{"experts_per_token": 2, "d_expert": 160, "hidden_act": "silu", "router_score": "softmax", "routed_scale": 2.83, "balance_loss": 0.00301, "n_groups": 4, "groups_per_token": 2, "vocab_size": 32000, "optimizer": "adamw", "learning_rate": 0.000528, "beta1": 0.9, "beta2": 0.95}
Below are experts of layer 2 (counted from 0) of a mixture-of-experts language model. Rows are named up (a neuron's input weights, with its number), down (a neuron's output weights, with its number) and show model dimensions 192-255. Each number is 500 + 50 x the weight over its row's rms, rounded and kept within 0 to 999. Numbers have three digits each.
Before each expert's rows: "mostly gets" lists some tokens that are sent to it at least half of the time; "comes before" lists some tokens at least twice as common just after its tokens as in all text. This comes from a sample of Wikipedia text that the model never trained on. Tokens count by the router's weight.

# expert 1
mostly gets: " more", " 2019", " States", " 2010", " 2009", " 2022"
comes before: ",", "\n", "==", ".", " and", "The"
up0:563547579476480443501426469596489469595542532536426517511496565453513394490467579458472539504445510543576510586408448503511469531490567511573460478608596619487595524598510598511561544512485430
down0:384472441467487570539426509431520516462461436482516455442426445458580503542541515441531484528502508396376460439536462557615490499474489580528530506433439473504481418433486478488407445528429448
up1:544564371542545483390518525492465474401432460461538591429500510500425584543517479481626560479480559467460501449500491475567530496452523518411512558485493481470510494377565456432559504521576503
down1:524501507555605509515502526507457479576424505466512521448544486392477584516493485550477492445531519584468562596516511492476457429419497546524498463544540560577509530474489444567472570617566512
up2:488541474511510534584628510538502516519483407494470529508453447502474555511481537420488550464513598534468494434488511351537455487485485515393492446454568513418506538563587376525515539548511538
down2:614585515558480509457468504536451470521455458531450515441498588410551470562510500499626461474498484605587546498494510481468488484470519532490448509497550469490513564482521443528549464538448515
up3:453484569466471437498481476496411521437471526449485466513550545504458527535497442426495494508530483548538533465526508536511474546427610586572495519481467469478511487541616446363491583485612532
down3:363478420469448531474468541482602420502580523502521497446554569438553414437446634387465500528618520508471428478554461512478490485528424387477441507498450542540519456454529485464451505451518484
up4:428604490506450528491469492472417509531526505425446542540553508529516434585404519435532523530506563530545613478525571422478434553509505551480451533512550570429472486418563546428433476515634501
down4:458570482580475591542471495520525580595494439460439436423613525418531457444500502384474472496532532506450465465502460483497512545504514510424459496451428556432479559456620453503414481575529505
up5:559476396526490405430474523420545486545430481479544467518476484467448480473464567492496496508551497481526512534508561542523576481509460534418458534525545478466449558357500547531469550494490538
down5:490510547485563540569498442530494462559423498538448558497501530462541580512382432556504507430491507517490492544455519399455526549461463505574525556603544585519459564572442419506441501445557527
up6:553481544492560413526542434490603487597526432521562437458481472523560500532520423528515401527413464449425548508551582546502552462500529501562515509452502533398455525426547597436468523457496480
down6:368421562486542468528466455606503492483476577444516524501475406462520443394376587497499495567551396484542421601559533479505476515438520504481487524484481485449535492469484515532468534417555465
up7:507522526516514442361447543461525453475434492531502463591609437515501502493468544661621487521516486542510445511525586559491546482404445468526499563619468451534487483528459576479511460518480521
down7:538445514479542531527442465428502601439446562509559529550518489482466511454503559471520557408509508461510543585514525494459533572511513430496507537476474489641459442566436492492512578473611469

# expert 7
mostly gets: "In", " In", " After", " On", " than", "On"
comes before: " the", "|", " a", " his", " he", " this"
up0:528477501467503494494536438500544475526496496557595500453464461530460494492434460512490520535476625538494508505426555465448512521593525445493473487502465444525382543501565508445478524537476496
down0:359548494427433509509466493503477458482494586516540387571399402542425514568543463487463518390504420497490492459449513615559528441610444521499462389491476398540515534529571540437469497529519476
up1:512355523440480495525430470498506463490575450579550533425463484535488527416463499494525517522420509527496583506498497496403538581429509450554507424531516501461582528559566518509461598504501562
down1:505574477462558518500543562468420458531413481586444548610623495455487539556415418456456582455494502510466471571436456507535471467531476572529521574534410511539442496415499550384480359499613464
up2:521552500515462502551540483543449454466464500480416557466505601474508464484449434514487470470534614410475477473538405445501522642548459450444442543413435555504517466489451454518500536487459458
down2:493465475451502578487482549477572453527495600524555479541468509507531530528571531501548571582604517484491492465497538462374515483470468476530489389494492436569542449496513500541564510550531467
up3:585538470584531561490482478517589510598511423458550519535480356470439519510468525532515542559440480591461544551589521456520521457544356502530550532543618444488503487481488503447469485462449536
down3:488474459556548457498617494464516496492482453512575524502510530514532445461404532494409497503580504516547459430510549538460430596512630538502527531507408558480457520466445531489449406454528450
up4:498430485590503463487455546490420497579420560498512582504473516440499547493466454552471472492530483533468573559551464550596514441525533539654469542454619521509531553494475529563552592529541548
down4:568465500559455530505501440438537609454460461500505509484444426559511509512452524571580430535523552506515456465466528475495522464504472608495584452485436515422457449466538494505495524513545477
up5:500467468475566383550474514539471537446533513440487463495497461565533472416519536514555480472470474603659521490526532482408463405385546473464518513509466520417609462532468498531513505466380450
down5:553442494453429501442567551464443536421471511517492466586557550551550534370500561441481535577516542460517499496479400526369483410464540443533495529597444509410467505509467588513496458468493440
up6:487508535471490518486550495480346450559539531501395589452430597496476530543435479520477483494465574453450548507493480436604495603551556541584508507439487535469553445505477554599490600508512550
down6:442432490538490440439520426466501542484491499557486541552426434487528502555537517513503439545504467531493549512491487467489507482420392509500455457529457586517435487533515522483582552481492508
up7:509452557490427517591436483420482510439530474536474583448446531573534547401492516478494467504468516410478577459458531523418590511398520490538505474529518474414597650479579563515533562532527503
down7:497455396430499527551536614441496467488474527502514506612535468443489588564477551419557485523537490479432412525503570521455471536484432560533451540559537476501522439472556585496456441493482514

# expert 3
mostly gets: "ation", " album", " family", " Street", " music", " life"
comes before: " of", ",", ".", "s", " in", " and"
up0:483496468498408356595475418538502502541448504580500583453427479561434479497540501572608419511560505427547487499489550478578522493412524487502542537594497479488527529585468523550482510472407512
down0:550494499542507519415523530503555484543604606444539586469500528436521496447490500431475577431458471497405513445563501360488502477484448492491487410431523609569427491503459489536461517531493527
up1:472472525444416535488517500474508519487491469498454380585510495563529558489388573451487521506530473611590500530560500585456491507487489509514438490554439445518538514434595524585593600549554443
down1:580487529535456568512473415584585511463465466459522465558534516490459481540474453488534544522480481544544496528454410565524434516557437500516557548543509471528538507472610540437545588568552485
up2:468543524450498481540435529474471476450534522506433574559503477564605440467413420478481607560466505500526496414517505511510491541523438459401483493519478441512583434417578493529506610515533518
down2:450492462433513529495440556531571516438483533502473511500518457511504420474516458486463567481447537402566502442500562530493468435535392422476554525496529437511535375451582480499489508525461568
up3:564560585520471470517594489593499601467500470475461460604472493576510524522557630558541449438518512464515541556458509493489588533406409641423493557492518488439527479475490544543520440442477487
down3:444520487493456557419485560496513515479444584507519564466492562480496375468468430491506565488547498505419551454465438411537477553422535562613619369488495530537463539439575531433449481562441563
up4:468505441554504533572454591448546502519584530548454490511482461454538455418500454558535414482502444528597459338567469494476542462540473356419502585464456501460521558474506466640489469484490527
down4:491424509518515509474451487427499509400543446484451521455447511491425442430510455495544502576524486456595560411494538507501504491559484365409479472487493475486632425454553495541460533491436656
up5:485539456551613570567521548551515443523536474519536601448524492406475577502369529580468489493499473469507498485599461433623511511567491458419463504502443435459560567434443431482467536496504474
down5:535479471520424418467480474388510478499568523491530463542540443500480532517540530397416526499423447415505549451432587486536477427432552538470502475433519503477534497510565549481483498544470578
up6:466592456569478575515496572441470470568481437535513535503483444483485526441423463577569426530458409519537516449542514481584543433588430443441455539475400436466507564413503535495394514505484500
down6:522517498485492488436492440447551442492528506450539485575474496499448524441576506468536507504530391450529551472520490550594511460591495544433529529498464526529572525486575523555432540569427534
up7:529495514459516543620449456480628495483474459527450538526459524413571474518514468544529496596484517399393518393502507570603510512493554421447613498482461446511507485533495505547471505531443547
down7:466499484454477507390447540438505495499541579459461576493526465474514460447519409526481506534492474502536464412483585521523450474457451441536519479434538567460550414551531558474446528553534559

# expert 12
mostly gets: " moved", " art", " died", " open", " water", " fire"
comes before: " to", " in", " by", " of", "s", " with"
up0:491533436523480513469426410491487488546446510478564453430525530508433489533550479358508532460439532509456485436502491514570632511515440519504505406518485602483507497527493399539428516488575496
down0:549494531569464376462546499566462531494526473440428470575497537497573538427417517594539506549546484509500500494462463503383447546442564547451503557580495438444509573491465534541471468485539549
up1:561486546493484501514471479480532564485488501422606441465458489460448542487478528425560558532479508517446401559497433554504544437518489422463473503472517520534520488408440444542591488482451547
down1:460446521554525408464513487463533514560509478572488464520478478508504521486493425508480470469607504391499511521521535518479523570569498490531434506484521461479491576533558454461491485575466459
up2:539430524546457520444487460466535497496479523477575505473508479547452609497541525407569501471456466490450510476422511448522550490541395587459466489514561510559465533546543414530479541586580495
down2:436600545533515488490553543652477545590479504466430521505543515413486455505402481579466444521549479491516449500532524461455401499421438514489431397466454445492550569514510466496407382503488477
up3:571459472598517554528520483460523502582421503568538513495447474533536484545482501493515547515483547500423498465507462448542507414529433459429524469540511521488544533462498516551505526480610512
down3:537540549508418450521451502529527625511468454555520464528481528419548504452433488423522459502502428492522481441488574511431510588453477506511467500507374488485459581474540500448501426471470517
up4:452529471431462458485575498489394448519526506550483458475475567412478431453515483494456538418535550517445540525522535535480531426528580535572466502590441512473454514506494427509464435518420527
down4:510494497449561473525365516501486527531540534458473384561508521467485576560431561510507584472427432420595560534505420484494494577575539467506626567508545469523552463437578495503548579541599451
up5:436470400500531454525546527547505553494493490528463520469513520423525525401542444562486529488530529512519441494478511530512491382418583475543483495606499499570493536523577426606450414558559561
down5:471518565415535508463424485410536503442450495500438469582506560467510566443441542479470509526617434451534521524520457614495485559461476491519474488495482520521588507422512593483622523506521471
up6:548453482497541492526498503510506463512536548497561568524475482551504474482560557462448521570516523476508562532485469484576495493532464402380533520538607540486508397531523496559521514543558552
down6:570560547460447509482485568506515565555472527542505580540478443480484472471484496545503467511572510542486440496521452588612446468385440514492435499433406543485490514494475546446501467532409576
up7:559467481496547521529446431549462502506461547554458604529539535515462534508474454494478599647547528531518472560470508531492469548550490465486533484571494591485455532506516480549579508523551501
down7:486509594456432452449422512549577464526571450575427570524442553528427603445496535435520454536533408489494584424458542533452524544466511487491483491501593489491523578468501464528462484460460595

# expert 6
mostly gets: " Lemmon", " Succeed", " these", " Nominated", "----", " Apps"
comes before: "|", " |", ":", "===", " first", "=="
up0:484509524482494403476485523476505569449471521534547505607489508520518482556490437530524538494556512497512517508514485565518460466515491521466466492496494448570602456537489505484443467504502547
down0:495434538509530598451489446533486558459359485431434489531484517465497513446448524508547487415500528526524528486498556490502436543532509549464559453485501471377504463536497459495448514480561475
up1:504435531584503434545508413534475455514521480523608567517445524418643494526486551554514571501513524508495543489464394538390545420522532447563518512571514418468541553543472473379447411491498500
down1:523497464536500476481513503516483487563395503536484456471551507497569534549403473520453448552521529493508342570492539424586453589450499487645565468606525470374526614446532441501583481445496511
up2:477470515488508466483467480450499549477504600436456584597483519576540484505520489532484582528522516524589519553431464497409433428532501482402567464578498454521590483571477438547427480523542446
down2:612440617510537472517568395503503513493509488486454595527577515462549474450474510519379536467432529620581490477496524544509429495443502498502447494514382480410528524459535446606583542520452491
up3:478442551505446566561590399411478521430523513519524515431469428533565567657455467583528566463501520507460484449497516489544557460538427490483506516431480454514503524503448443392468516440543511
down3:470561443404480409541473556538557561490454535424454435520619544445502415540479515500469457566580460504550439557485454419501526415486445486525483550500531480432543638424581485509615471491540513
up4:450546467479501417429545532512551489523451517543570496523519552480561449529508461498508483495457463527502492486530544569517522421532579465572487528373420491521563541538529488575454405462509566
down4:470498528467513533449427498521478546530422490481409529570417625524497559568467462500576428498484526518537525534592530426491477533503486559415486607515459500364459420506526487504471499457488524
up5:494525531443478537485502415516520587458407423580376526413510524514487530436500525559499480459489431438520578503526560420447479404491475523465520462432572542521501579514549520414506535523396478
down5:531559453501416497496432531501469551512446491487489474546525557419488561480479528550515436511509461537525423473547435574582485569406505490495491615459497543554500574402546489474389499483458474
up6:416545640519502452581570481512503494506606486513480466506504519491577352440594524511526476493543510677493567497470535462462478415538508420594484543424564504535471537525449605512592438590453555
down6:482542424482599586443532540550519488520476484558485470406526481522586500620446527462398452471549535452495442466500478466517485571511517515616554566512482416448499580482510503413519558490520609
up7:517499468477572612515469435463456482472551497543536486461466489435546529505504488570531474516508490420536566563480494462579514559564507587399447472514419439464524407400508428453513561355482491
down7:441473560507547452524531512482491466527473414459452493399550555515361462491500399529569589513507536531490441476384569516423458501491468519623554433533536577543605531574453526509554443552443450